{"moe_layers": [0, 1, 2, 3, 4, 5, 6, 7], "router_score": "softmax", "balance_bias": false, "tie_embeddings": true, "init_std_o": 0.00843, "init_std_up": 0.0337, "warmup_steps": 370, "steps": 3013}
Below are experts of layer 3 (counted from 0) of a mixture-of-experts language model. Rows are named router (the router's row for the expert), gate (a neuron's input weights, with its number), up (a neuron's input weights, with its number) and show model dimensions 0-255. Each number is 50 + 15 x the weight over its row's rms, rounded and kept within 0 to 99.
Before each expert's rows: a language model's description of what the expert responds to. This comes from a sample of Wikipedia text that the model never trained on.

# expert 6
It responds to: Line breaks ending table rows, prepositions in and for, and the piece id inside words like Mysidae, mid-2011, midfielder.
router:67 58 45 27 74 28 45 41 29 53 73 54 65 72 41 29 28 44 66 51 34 51 54 39 36 72 62 34 34 69 73 39 28 43 65 68 31 30 53 73 32 69 51 48 48 50 62 52 50 29 42 55 46 68 37 67 63 68 78 48 49 66 64 75 60 74 67 71 68 38 27 43 67 69 60 42 49 61 42 46 39 26 34 31 38 73 65 64 37 27 34 33 42 38 27 60 39 63 67 51 29 63 50 31 25 59 67 71 68 54 45 51 33 72 33 74 30 66 30 32 44 45 69 47 64 49 76 73 74 71 23 47 55 37 61 47 73 45 70 64 40 34 54 38 50 61 47 67 29 73 58 37 39 34 58 37 42 66 51 71 60 40 32 52 75 48 34 39 32 52 42 73 64 68 62 25 70 50 36 33 69 50 50 65 64 36 62 44 27 38 43 71 65 67 35 61 54 50 60 59 71 30 51 61 62 61 37 31 72 60 30 67 61 69 47 32 29 60 46 49 58 32 40 58 60 75 39 34 66 35 59 56 30 64 47 60 68 59 46 32 50 70 35 49 67 34 52 33 76 28 31 32 53 56 55 28
gate1:51 22 35 51 60 60 50 49 46 67 50 47 93 45 24 75 34 45 75 65 59 62 54 38 50 64 33 62 48 43 76 56 52 36 78 48 54 47 58 38 54 52 74 40 42 46 51 64 72 53 72 61 41 50 67 40 29 55 26 35 50 46 66 50 49 55 14 63 26 54 47 37 35 54 27 46 42 68 62 44 57 75 81 41 39 55 40 42 55 51 40 54 15 41 19 44 44 39 44 54 58 31 45 63 36 52 56 34 54 93 51 44 50 57 81 23 60 43 72 72 57 08 62 54 37 44 47 41 68 32 66 78 48 49 59 12 36 40 50 46 54 55 66 61 43 61 56 61 48 59 39 60 09 59 55 69 60 46 33 70 43 25 72 10 58 64 62 53 31 47 53 36 43 73 47 36 45 36 58 55 53 43 46 56 41 55 52 38 31 79 40 51 50 68 70 55 23 37 37 69 63 20 38 15 60 19 29 43 40 67 58 43 67 22 25 33 62 44 48 61 38 46 52 52 34 71 39 48 51 61 61 26 65 41 82 38 61 69 64 45 58 57 60 61 51 55 27 49 50 51 46 55 56 61 40 57
up1:63 79 52 41 47 58 56 30 53 41 40 53 25 52 47 53 40 51 32 55 61 22 48 40 61 31 75 77 19 49 26 44 56 74 29 80 29 64 44 78 55 51 16 64 42 36 57 43 54 55 37 37 32 58 48 55 57 57 55 69 33 50 29 63 65 48 74 56 34 68 52 62 66 56 50 60 31 48 39 35 26 44 27 72 36 22 57 70 33 37 59 35 14 58 58 68 53 71 56 69 86 72 33 32 85 43 56 49 53 26 45 60 37 49 46 73 31 60 51 44 34 49 28 63 43 50 60 71 36 57 30 53 54 37 43 59 67 48 67 60 37 52 41 53 33 59 56 60 42 53 38 26 78 45 58 46 51 36 35 57 55 52 53 70 76 56 41 54 48 40 60 54 81 31 79 41 73 52 53 69 51 41 46 64 35 65 53 34 49 46 69 34 66 46 41 22 72 32 75 43 44 44 43 59 51 51 78 36 43 32 35 80 35 79 73 38 38 48 36 64 61 73 16 38 71 52 55 53 64 23 48 67 26 50 37 62 31 26 50 41 48 65 75 45 74 38 69 45 49 48 51 58 57 67 50 29
gate2:51 48 30 68 50 39 56 50 43 53 46 56 43 46 21 46 42 20 67 47 55 41 61 53 55 48 65 61 24 69 76 56 41 62 52 65 46 50 44 40 62 46 55 64 46 53 59 46 46 47 45 28 31 47 61 69 38 42 51 14 60 52 47 55 23 70 58 65 52 37 57 75 54 73 67 68 55 46 44 58 47 27 63 50 53 68 65 58 34 34 51 21 55 44 19 10 27 50 40 57 45 34 36 23 61 62 45 60 69 42 32 47 25 76 59 50 70 65 50 42 52 25 41 60 77 56 25 34 46 48 53 31 71 39 68 36 57 60 44 51 68 46 24 58 41 12 89 34 63 38 54 81 46 52 60 59 56 53 38 76 75 58 63 57 53 34 52 56 65 10 62 06 47 58 64 56 56 56 63 43 40 50 29 51 64 43 45 65 62 78 33 69 51 59 72 48 75 61 65 16 62 59 46 51 28 44 52 47 52 55 43 58 44 47 55 41 58 48 30 61 34 36 51 70 10 44 67 45 51 48 43 51 18 44 56 11 44 21 37 62 42 69 37 69 74 59 42 33 60 34 49 33 49 51 78 36
up2:62 61 72 44 52 59 48 60 43 70 37 62 60 44 75 50 41 47 53 71 52 66 58 33 78 40 65 19 62 53 73 54 47 73 48 54 41 54 75 51 52 49 29 46 53 52 47 88 65 53 51 44 89 76 65 80 46 68 49 74 56 55 20 53 17 56 51 54 56 73 37 34 58 55 40 57 21 56 41 59 70 49 65 60 38 38 15 81 73 46 65 61 56 40 42 79 77 40 54 45 48 64 49 53 46 58 70 60 51 57 55 56 68 49 61 25 46 37 69 65 60 48 58 33 60 60 63 83 62 37 44 56 26 43 61 36 28 16 25 46 66 59 51 34 46 68 26 63 46 69 30 46 48 40 36 76 52 52 65 39 85 47 48 65 49 54 52 30 31 37 42 49 65 41 24 45 48 55 52 45 33 51 39 56 18 44 00 41 33 52 48 49 44 51 53 52 26 56 34 62 57 38 62 39 75 39 35 48 51 57 52 15 44 56 36 56 47 27 38 25 35 31 45 58 40 49 51 60 26 57 51 24 47 61 42 69 80 76 66 58 69 60 38 61 63 47 34 73 44 71 63 42 49 65 48 56
gate3:45 56 55 48 47 37 42 35 60 60 54 53 73 48 55 73 27 47 16 33 41 56 62 67 62 37 35 35 51 48 55 45 58 29 46 55 25 61 60 48 36 61 47 53 35 49 31 89 39 39 27 59 20 73 56 59 51 35 50 65 43 37 71 50 71 49 74 34 58 40 16 48 56 61 49 28 53 45 67 39 80 44 53 42 23 49 41 49 47 45 47 53 54 75 58 47 46 47 62 47 44 55 55 61 43 38 47 58 36 81 34 32 48 71 49 56 51 66 56 64 34 41 36 45 68 46 28 34 25 73 53 52 40 23 21 56 57 41 41 31 58 49 62 56 38 68 81 41 43 69 52 82 50 29 21 44 39 34 56 53 56 65 33 58 34 53 50 47 33 63 29 72 66 84 62 49 46 79 79 43 61 36 27 50 61 46 76 33 47 52 22 39 44 62 47 85 56 64 49 23 34 35 33 00 45 60 20 50 54 56 31 31 68 63 78 60 60 42 51 57 34 44 60 48 62 52 48 55 67 44 27 53 55 55 60 46 77 69 29 68 41 45 35 43 37 38 58 42 37 53 33 15 42 30 38 75
up3:74 47 52 45 30 51 40 44 56 80 47 48 58 51 45 37 59 55 54 44 73 42 46 52 75 34 41 49 59 13 36 41 56 63 31 65 37 53 51 63 17 48 35 56 46 25 27 79 26 60 40 58 66 32 41 53 62 42 53 82 81 43 52 76 60 53 47 41 42 48 51 30 68 73 73 71 62 26 69 57 70 53 60 51 58 49 34 83 50 42 41 56 26 45 51 69 35 47 52 34 60 42 71 53 33 54 25 19 57 93 37 45 82 42 61 41 44 55 37 80 39 55 56 50 36 59 58 53 42 50 38 39 52 61 28 58 39 29 50 39 70 72 58 38 55 65 80 53 48 77 11 40 60 41 62 38 48 54 40 69 62 32 38 55 60 51 60 41 50 61 53 54 44 41 40 81 44 50 48 55 52 25 58 98 31 52 50 32 57 40 75 62 40 54 33 84 61 67 59 61 50 63 58 55 56 61 72 48 48 56 61 38 63 23 39 83 77 53 67 59 26 65 33 25 55 36 58 49 73 58 39 59 83 49 37 69 65 40 38 33 67 70 49 51 29 58 29 66 46 51 47 59 57 46 43 41
gate4:48 47 66 32 64 30 45 42 41 47 47 32 20 62 41 63 46 51 52 32 67 32 48 41 71 33 99 47 33 58 73 46 58 66 28 68 54 65 38 70 68 29 53 54 66 53 73 56 62 77 51 23 65 55 50 53 50 51 72 74 47 34 28 57 45 64 36 34 47 33 55 54 58 23 62 62 27 92 41 70 65 50 56 61 36 51 47 66 65 49 36 43 59 28 31 45 18 56 86 76 41 29 22 64 64 59 48 50 28 71 32 39 74 72 48 69 39 29 15 65 32 59 34 58 37 65 82 72 90 40 44 43 53 50 64 57 59 35 41 84 48 39 56 49 79 77 68 63 57 57 65 46 56 61 41 61 58 54 67 46 51 48 42 35 67 39 69 47 57 53 58 73 42 46 43 60 51 54 69 66 70 47 67 43 47 47 59 40 34 69 96 43 39 67 64 36 39 58 75 42 54 28 55 64 65 74 32 54 61 48 47 40 43 71 46 61 69 58 55 67 46 49 43 39 44 61 47 55 46 58 64 49 39 56 34 39 36 65 40 47 58 39 67 52 57 42 60 44 57 84 42 55 43 61 60 51
up4:73 90 71 45 34 45 28 72 61 46 46 37 74 50 50 56 42 52 58 61 48 65 32 24 40 49 36 57 41 58 15 50 11 41 47 34 61 60 34 34 45 34 35 44 64 83 48 75 51 69 56 68 80 45 75 45 50 42 40 44 62 41 69 64 39 50 47 54 50 40 28 64 58 59 45 83 43 51 45 49 44 48 55 53 41 64 44 43 56 45 72 68 73 60 83 67 42 23 46 73 36 54 49 40 43 45 69 56 30 47 55 38 49 57 67 43 56 57 64 44 29 52 48 46 43 67 56 49 34 24 70 45 42 69 75 71 61 61 65 48 38 58 66 32 66 74 55 40 30 62 31 45 53 63 78 51 36 47 54 29 47 19 56 34 69 63 36 56 53 35 26 56 66 45 61 15 34 59 41 40 23 72 64 42 35 41 83 61 41 31 54 51 69 58 59 55 48 43 70 54 33 47 64 16 45 68 15 68 55 28 36 58 56 31 53 63 56 49 67 48 34 47 08 37 40 47 59 36 62 59 71 32 40 56 26 42 58 76 48 44 62 48 22 16 37 51 51 75 52 39 52 31 76 41 45 56

# expert 4
It responds to: Consonant fragments inside words, especially m, f, h, ch and the olog of -ology words, such as to-m-ato, paleont-olog-ist, Ar-m-chair.
router:67 59 44 26 74 29 43 41 30 53 72 55 65 71 40 30 27 44 65 50 33 52 55 40 36 72 61 34 32 69 73 38 28 46 65 67 30 32 55 72 31 68 50 50 47 48 61 52 52 30 42 55 44 68 38 66 64 67 77 51 50 67 66 74 59 74 67 70 67 37 28 43 67 70 60 41 48 62 42 45 39 24 36 31 38 72 65 65 36 28 34 34 41 35 27 61 38 65 68 53 29 62 47 31 26 60 66 69 68 53 44 53 34 72 33 74 30 65 30 32 44 46 70 46 64 47 76 74 76 70 23 47 57 37 61 49 72 45 70 63 39 35 54 38 51 61 47 67 30 74 58 37 38 34 58 38 42 66 51 73 61 40 33 51 74 50 35 38 32 49 43 71 64 69 62 26 70 52 36 34 68 48 49 65 64 35 63 45 27 32 42 71 66 67 34 60 51 52 60 60 71 31 51 61 61 60 36 31 72 61 30 67 60 69 46 32 28 59 46 49 60 32 39 58 61 75 39 34 65 36 56 57 29 63 50 60 68 60 47 33 50 72 35 48 65 33 53 32 76 27 32 32 52 56 57 30
gate1:72 44 55 49 44 33 39 46 42 40 53 42 55 42 43 37 65 44 75 46 61 71 68 65 27 44 37 46 59 51 91 25 48 67 47 45 36 60 49 33 50 63 28 42 61 43 55 65 41 49 52 55 45 52 50 28 48 48 56 63 44 96 40 51 48 57 60 89 80 49 45 46 52 71 72 58 46 54 15 46 51 67 48 23 61 29 49 67 41 21 64 59 77 54 50 57 77 61 87 58 36 56 50 48 60 50 49 54 37 48 69 43 68 50 66 62 39 49 61 55 63 76 57 58 45 36 85 58 28 64 58 49 26 52 70 38 41 39 47 51 31 56 46 68 42 38 56 73 53 56 46 79 72 64 65 58 41 56 36 56 41 19 43 75 54 42 76 36 32 42 41 87 45 47 56 47 58 57 99 62 59 52 38 50 42 41 41 46 64 13 43 42 69 20 49 44 47 35 55 49 67 50 30 47 39 35 62 37 90 99 50 51 32 53 34 24 38 49 45 62 48 43 51 44 60 41 69 42 48 55 26 44 46 63 75 38 43 46 34 65 50 33 65 26 52 36 36 55 43 51 28 45 35 51 44 34
up1:42 42 52 34 54 61 37 68 62 41 55 34 63 76 57 41 44 24 64 54 75 41 62 82 37 48 38 28 50 45 74 53 19 73 48 59 03 33 27 14 68 43 38 36 59 55 41 63 37 60 40 63 66 33 46 34 38 24 79 53 48 53 51 65 46 34 47 63 59 45 44 50 65 61 67 48 42 53 46 61 47 55 52 39 59 40 54 50 56 25 52 77 78 85 58 70 64 59 56 54 26 55 32 49 46 60 37 60 23 56 39 35 44 53 52 67 51 73 81 61 70 68 46 31 60 37 50 54 35 58 58 61 45 52 40 17 76 06 44 52 55 66 60 54 36 69 58 56 63 65 61 52 34 26 76 51 50 61 63 32 55 23 55 77 64 52 50 52 49 61 30 61 76 63 32 23 34 65 71 87 49 42 48 53 29 53 47 45 44 50 39 47 57 63 50 48 48 44 52 38 60 52 60 23 50 15 49 53 82 80 86 62 51 62 42 21 51 52 56 42 59 32 59 37 50 43 68 35 59 40 40 57 68 64 53 24 44 48 32 58 38 27 46 26 49 52 27 38 57 50 63 74 59 43 51 67
gate2:47 67 54 68 65 68 45 09 44 46 69 62 52 48 77 62 54 52 45 43 62 69 27 61 38 74 32 31 38 45 35 37 47 54 64 27 50 61 35 01 36 59 74 50 34 43 38 85 73 45 50 32 36 44 62 20 66 36 41 36 66 40 13 37 24 40 44 62 48 37 39 56 30 50 54 44 63 52 64 44 45 62 30 51 70 57 45 55 27 43 58 67 49 75 46 36 48 72 43 49 34 51 43 40 55 40 47 61 41 36 64 38 53 60 61 54 46 59 60 63 53 68 69 34 59 66 48 42 43 46 38 43 53 61 66 42 53 39 66 38 65 22 70 50 43 46 48 69 44 85 37 50 56 48 60 44 16 56 68 49 18 43 49 37 65 54 36 47 29 54 60 60 75 60 36 55 46 42 62 43 44 68 40 40 35 47 64 52 61 54 25 18 44 58 19 54 65 29 64 64 64 42 25 46 67 35 66 53 40 59 69 36 76 62 07 43 64 72 62 52 55 53 44 62 27 34 53 68 64 22 32 86 68 14 54 45 85 61 56 60 51 36 46 44 63 32 81 49 55 69 43 58 40 60 45 51
up2:56 47 34 31 81 47 64 34 66 59 12 41 41 65 67 58 54 68 68 69 65 51 65 43 39 68 33 67 19 54 19 39 55 49 56 32 63 77 52 47 61 44 64 50 15 36 69 51 54 55 83 37 66 50 41 76 22 33 59 64 39 31 70 48 17 45 86 28 57 61 45 76 38 43 79 63 29 74 57 64 48 52 48 46 53 56 52 46 75 52 46 59 49 42 79 46 41 71 68 64 28 45 17 41 45 48 38 36 66 40 49 38 66 52 66 69 55 32 56 17 40 54 55 50 40 56 66 51 48 59 45 25 47 73 58 52 50 48 56 49 16 26 49 45 36 57 43 39 60 71 55 35 19 67 31 44 48 52 47 42 45 37 56 47 63 54 38 42 43 54 52 42 37 27 49 57 41 47 60 57 46 78 54 39 69 63 43 63 47 50 73 49 32 47 64 36 40 29 39 57 16 41 48 62 46 81 07 53 63 72 86 63 54 34 58 59 63 40 21 62 33 70 31 68 61 44 55 45 66 58 50 44 60 40 39 57 16 52 61 65 51 41 59 45 28 74 62 59 31 51 63 50 45 74 58 58
gate3:59 42 57 23 47 54 63 59 58 50 49 55 40 55 48 38 47 28 63 58 47 54 70 55 24 55 50 48 61 94 53 38 51 40 56 64 26 44 33 50 39 75 34 49 37 76 65 20 43 44 35 55 63 70 32 32 65 59 51 52 55 56 38 46 52 51 57 44 44 43 65 47 66 41 38 70 56 68 75 37 64 58 56 51 42 70 49 51 57 50 60 56 54 62 56 40 59 32 69 44 53 53 80 35 57 56 79 39 73 67 42 51 70 39 38 39 48 59 45 44 66 29 46 43 56 61 42 68 08 62 45 40 37 46 59 37 65 40 56 21 62 60 49 52 02 64 66 42 58 71 44 61 40 78 67 40 42 31 57 50 45 41 46 40 43 82 62 60 49 72 31 53 65 39 43 42 62 45 77 59 31 41 45 53 45 62 49 35 31 33 57 64 44 62 42 45 57 10 50 48 21 53 59 58 28 93 36 06 57 38 48 53 54 29 73 71 18 41 34 53 57 55 14 41 62 20 54 32 99 44 53 61 62 65 57 51 32 55 63 56 55 41 34 53 49 39 66 56 73 59 23 80 50 32 77 36
up3:58 38 48 53 40 04 72 43 64 58 57 53 61 40 54 57 46 71 55 30 63 53 50 49 41 53 65 50 50 26 57 57 62 58 41 32 74 25 56 45 71 30 38 78 61 48 52 39 35 59 49 33 30 54 52 87 29 49 58 56 47 57 69 40 61 44 55 61 90 61 60 42 66 34 67 49 62 39 30 80 68 60 73 33 42 27 44 55 54 43 38 41 41 54 32 48 17 75 35 42 40 40 43 39 47 49 28 45 50 40 57 37 49 46 49 21 52 42 69 47 57 60 63 55 61 40 68 46 74 65 42 23 48 73 37 53 55 68 42 66 22 42 59 65 54 53 34 54 49 31 58 54 51 45 50 40 71 60 53 55 45 76 54 46 58 54 44 39 36 63 43 61 38 31 63 63 46 34 61 32 43 41 24 62 53 35 79 33 73 54 36 66 31 60 41 30 26 60 72 75 42 54 25 68 70 39 58 99 53 67 60 27 27 50 55 17 66 40 42 71 78 49 85 59 68 70 64 60 39 64 55 26 34 43 56 68 38 29 55 39 58 62 77 28 43 45 33 52 42 66 60 47 31 86 34 42
gate4:64 61 34 50 59 37 32 60 74 59 26 64 64 43 44 43 29 38 40 32 70 19 61 24 30 60 44 34 50 61 47 52 39 57 55 52 61 52 54 39 55 57 58 42 83 63 46 41 76 64 39 65 35 59 64 55 70 39 66 52 30 49 72 46 47 61 68 64 53 31 39 45 61 49 68 37 26 41 33 61 43 46 45 58 12 63 49 50 41 35 48 46 39 48 63 54 40 59 68 73 51 62 33 28 64 68 36 58 67 53 50 47 46 49 75 42 32 23 45 67 61 46 53 26 64 36 51 44 69 50 33 39 64 65 57 79 63 53 52 46 56 61 35 52 45 81 46 43 58 73 53 38 75 43 32 49 56 40 68 94 52 48 60 24 49 31 38 73 13 45 57 43 71 68 39 21 63 50 66 45 53 90 71 45 40 39 55 30 44 43 31 82 64 71 51 65 55 43 64 60 45 12 31 53 25 19 40 53 71 85 40 38 53 64 49 59 69 67 41 50 60 65 76 41 58 28 58 53 50 43 50 53 74 72 28 50 45 49 58 73 37 84 44 23 39 67 35 55 39 54 71 45 76 47 39 31
up4:55 75 52 47 54 53 44 49 90 38 47 33 62 18 52 44 30 45 61 86 48 27 53 50 21 43 42 37 56 62 55 22 29 57 81 59 54 48 81 13 55 61 46 83 33 50 51 64 63 51 52 46 54 64 38 57 77 49 35 45 53 63 51 44 60 55 60 44 65 34 57 67 41 46 65 83 55 29 48 50 58 56 31 56 51 46 58 51 60 50 80 60 63 64 83 79 33 35 34 61 27 41 53 51 56 33 55 57 68 74 39 34 49 44 67 49 45 60 58 25 37 64 50 17 46 57 75 61 35 45 49 35 74 96 69 64 55 41 70 50 47 58 41 69 46 55 51 61 36 58 37 50 51 57 50 70 68 49 38 40 53 36 38 28 51 27 56 52 68 33 64 46 21 52 53 54 63 55 50 44 39 66 83 39 26 63 58 38 40 42 62 38 39 50 19 69 48 44 66 36 57 42 47 56 46 30 63 46 38 79 53 30 32 60 87 68 09 58 51 34 73 70 32 34 78 35 39 46 46 43 41 48 62 51 61 59 40 18 64 52 52 57 52 37 27 76 57 54 48 62 55 74 50 66 36 58

# expert 5
It responds to: Pieces inside table rows, country codes and coordinates (S-Y-R, BYU, 3 in 136°39′), plus However, States, though.
router:67 59 45 27 74 29 43 42 30 53 72 55 65 72 40 29 29 44 66 51 35 52 56 39 37 73 62 31 31 69 72 39 29 47 66 66 31 31 55 72 32 68 50 49 47 48 62 52 49 30 42 55 44 68 37 65 64 68 76 49 50 67 66 75 60 74 67 71 68 38 28 44 67 69 60 41 49 61 41 46 39 25 35 30 38 71 65 64 36 27 35 33 40 34 28 60 38 65 68 53 29 63 48 32 26 58 67 70 68 55 45 52 34 73 33 73 29 65 30 32 44 44 71 46 64 47 74 73 74 69 23 47 55 36 61 49 73 45 71 65 39 34 53 39 54 61 45 67 29 74 58 38 36 34 58 37 43 66 49 72 61 40 33 54 75 50 36 40 33 50 43 72 64 70 62 27 72 52 37 34 68 47 48 66 64 35 63 44 27 34 43 72 65 67 34 59 52 51 60 62 71 31 52 62 61 61 35 31 72 60 30 67 61 70 45 33 29 60 45 49 60 33 39 58 62 74 39 35 66 35 56 56 30 64 48 61 67 60 48 31 49 71 35 49 66 33 53 32 74 28 32 32 52 56 57 29
gate1:48 16 68 37 53 39 25 70 52 49 60 28 45 55 49 46 60 33 53 59 42 56 57 87 63 66 41 58 37 66 62 50 68 30 63 47 60 45 37 59 37 61 45 30 48 58 59 35 44 52 31 42 29 68 53 39 21 52 60 60 39 60 44 13 35 62 73 35 39 32 25 27 68 60 56 41 46 74 51 23 79 43 38 25 43 71 33 25 31 45 32 43 52 37 37 35 51 58 35 56 55 63 51 41 63 56 45 26 46 58 52 42 55 73 32 68 39 69 53 45 38 21 56 35 81 17 46 37 72 42 45 54 58 37 50 44 47 35 48 35 55 55 65 51 44 32 62 51 46 42 52 29 17 43 30 31 78 49 73 53 62 43 44 58 47 61 49 12 49 39 49 54 56 54 60 46 51 67 50 52 77 44 49 63 60 69 73 45 82 82 52 57 58 60 40 47 42 26 25 49 49 65 81 33 27 49 43 30 60 74 31 54 83 44 34 36 45 66 41 78 18 30 54 57 65 28 66 40 74 54 38 53 45 45 39 17 37 51 49 35 59 57 31 37 55 54 47 37 65 31 46 46 55 27 44 09
up1:82 59 42 60 61 47 30 65 46 00 33 29 62 24 51 49 38 53 73 55 32 42 62 79 33 63 64 60 31 59 74 33 52 27 59 44 50 61 79 60 65 52 33 53 60 36 25 43 37 36 67 32 63 48 45 47 62 43 67 57 51 42 69 53 36 49 61 39 55 53 70 38 49 39 54 39 54 49 47 49 91 38 82 49 71 58 70 34 51 47 40 59 51 56 39 43 43 44 34 59 53 61 60 45 41 65 41 57 39 29 69 53 55 89 49 49 62 36 81 37 71 50 44 60 59 40 42 58 63 91 43 47 87 48 67 24 50 48 38 58 81 53 42 42 55 42 41 38 58 47 49 65 49 59 37 63 30 93 64 71 41 33 32 34 46 28 41 63 54 39 62 57 64 38 49 63 74 59 74 67 77 29 56 50 78 40 36 20 51 51 47 63 24 53 44 57 59 57 39 46 47 46 57 50 53 32 66 73 48 70 32 61 53 39 43 48 35 44 55 37 64 38 86 40 51 46 60 35 55 40 58 41 45 36 35 34 39 59 73 48 66 21 49 48 55 80 38 50 87 69 52 45 75 29 62 45
gate2:82 21 53 34 55 56 41 34 26 69 25 27 47 45 33 52 53 53 22 49 62 56 38 74 34 75 32 32 63 73 62 31 30 86 57 43 57 62 46 71 57 55 50 70 64 51 46 62 45 49 66 49 50 47 60 44 41 44 75 71 61 50 58 52 70 49 57 22 40 62 82 24 85 55 46 74 64 64 51 58 46 43 60 38 67 48 36 40 70 47 59 42 36 55 53 57 53 69 59 53 57 73 54 20 45 48 71 48 56 51 04 32 40 42 46 78 56 55 62 39 60 37 47 47 41 75 58 42 62 42 39 74 55 31 46 73 52 32 75 45 56 72 44 63 61 48 79 52 56 57 70 55 74 52 66 33 40 62 53 47 46 63 58 50 50 62 42 39 60 51 63 53 52 71 70 17 21 73 39 60 44 35 54 80 35 54 30 41 42 66 55 54 27 65 27 69 65 56 48 44 30 41 59 71 83 64 48 84 35 45 36 53 68 61 32 47 58 52 51 68 17 67 41 56 22 57 50 65 49 33 31 41 51 54 67 60 78 57 61 21 32 43 48 42 41 34 42 42 43 14 36 48 52 40 51 24
up2:31 59 68 50 59 44 62 64 66 35 56 40 69 36 53 50 48 60 50 41 36 26 53 47 18 28 57 34 74 66 59 62 41 45 72 66 77 50 53 48 57 26 53 53 56 64 65 54 18 60 66 48 67 61 48 51 52 68 58 75 63 36 54 41 77 52 32 64 49 46 78 65 59 44 47 64 17 62 60 71 35 41 80 45 45 70 62 51 63 40 64 51 27 54 65 39 48 42 43 63 35 42 59 76 18 63 56 49 31 30 54 57 34 70 27 54 42 71 57 67 37 42 54 53 38 63 50 50 35 47 49 42 36 76 46 63 62 46 21 52 44 58 56 48 55 31 27 43 61 07 60 49 55 63 67 44 60 43 58 47 34 26 31 17 69 47 49 62 89 64 27 42 58 66 49 48 60 41 54 51 43 62 39 38 45 45 52 54 75 56 54 66 41 72 50 52 49 42 22 40 44 72 45 40 66 39 37 83 23 02 44 38 67 26 46 55 37 30 55 42 75 62 39 48 18 35 41 51 31 40 60 46 49 57 65 47 44 22 73 62 44 49 52 43 33 65 36 30 74 43 28 63 91 62 42 17
gate3:84 63 50 50 56 57 47 50 37 61 46 50 85 51 51 34 39 35 51 29 45 33 52 34 51 42 41 59 41 49 68 33 45 45 43 44 06 60 51 64 58 71 49 53 69 43 34 24 31 43 64 39 31 34 37 52 40 62 59 63 55 41 68 52 64 45 39 60 45 42 73 32 42 44 58 66 58 62 47 42 58 14 35 34 46 45 66 22 34 56 60 33 60 56 54 89 47 67 44 60 55 67 25 58 46 32 58 40 60 72 39 54 59 40 39 49 70 41 36 47 65 41 18 21 48 58 36 51 60 60 41 60 39 43 47 45 74 06 29 42 18 56 41 76 52 58 74 49 24 59 62 42 60 41 57 55 36 74 35 17 42 56 47 59 63 52 38 45 40 25 38 55 68 69 44 55 39 70 62 54 60 32 50 33 65 53 48 36 33 47 72 45 55 54 58 48 38 42 40 49 41 58 54 86 46 51 34 51 62 71 56 53 42 59 73 45 53 60 43 75 60 75 63 49 31 73 37 40 70 74 67 99 49 05 39 31 70 15 67 63 74 51 40 53 53 56 23 55 44 50 60 68 48 67 28 56
up3:83 40 63 68 49 21 37 58 49 58 47 39 80 70 52 47 30 36 61 38 63 38 69 62 39 54 34 54 40 50 72 53 62 49 46 39 15 61 49 58 49 50 59 39 79 23 30 33 37 55 62 48 36 54 17 59 49 56 67 38 59 47 56 39 70 52 39 61 31 58 69 32 59 40 59 56 65 53 40 28 45 27 61 48 79 48 39 29 21 54 57 32 61 66 43 70 62 45 44 46 56 62 39 36 46 30 16 42 45 81 62 36 53 51 53 57 54 49 32 45 58 38 34 40 48 45 41 48 85 48 58 38 49 43 29 45 34 12 25 36 49 68 44 92 57 56 38 66 46 68 61 48 45 37 63 65 38 63 46 36 80 48 52 37 59 30 31 57 47 22 71 48 57 65 34 28 64 47 41 32 46 48 50 33 72 36 38 21 33 64 75 28 72 43 74 62 48 58 25 72 41 63 34 49 67 34 42 41 64 71 51 37 36 63 64 34 55 29 43 59 17 63 66 33 31 56 25 31 46 55 70 67 54 26 62 77 61 44 65 54 90 43 35 42 38 61 38 64 46 32 35 58 56 65 45 43
gate4:55 64 48 62 68 52 33 52 67 63 52 77 28 59 60 48 46 50 56 40 48 58 88 46 57 68 55 50 46 86 49 47 55 48 71 64 58 29 80 51 60 46 47 74 54 58 41 61 77 35 36 60 33 58 47 46 67 39 52 56 40 72 40 65 45 53 56 37 56 57 08 45 34 60 54 17 17 41 56 67 49 46 25 40 60 70 17 51 53 40 44 74 61 49 46 40 67 72 41 37 28 38 56 32 48 49 39 11 58 63 91 58 57 41 38 65 52 69 61 38 62 53 38 48 37 38 44 32 52 48 46 55 57 31 32 49 46 55 99 81 69 31 66 46 54 36 53 37 40 36 31 50 39 46 64 46 38 32 55 45 64 31 21 53 48 30 31 55 53 55 52 24 72 40 71 57 30 35 28 48 36 76 53 71 54 39 55 60 39 40 62 47 55 55 36 48 36 48 47 41 76 26 37 45 61 38 62 57 49 23 54 49 83 51 42 58 22 76 56 45 55 28 56 46 41 36 55 13 40 54 66 46 46 15 42 46 69 53 38 54 61 71 43 62 54 23 52 33 61 35 39 26 39 52 86 62
up4:81 48 57 70 51 40 27 43 42 40 72 69 45 56 47 53 35 52 56 35 43 43 46 18 46 58 84 49 53 68 63 37 39 29 95 30 52 38 57 45 35 50 36 31 60 43 79 24 60 41 44 40 40 64 27 40 47 26 38 56 58 59 39 57 49 41 41 49 39 67 51 44 53 70 48 66 17 50 61 34 34 48 18 36 40 68 43 47 45 52 69 66 64 75 48 41 34 62 62 74 30 46 40 53 66 60 66 11 40 70 68 79 35 43 53 45 18 53 42 66 38 34 30 37 33 48 55 26 26 34 61 56 53 44 73 37 53 37 58 47 67 41 78 57 26 38 12 30 42 63 48 47 76 45 58 38 40 62 59 44 30 98 23 49 36 53 49 43 71 68 49 66 43 46 63 58 39 43 51 28 31 75 43 47 32 45 74 47 48 49 53 35 57 60 52 39 66 48 33 25 53 32 44 37 70 50 72 37 31 46 48 42 36 59 34 16 54 50 61 64 50 57 40 39 60 29 34 52 53 75 50 50 28 56 60 41 56 56 55 23 47 82 59 57 78 48 36 29 61 42 26 63 48 53 66 53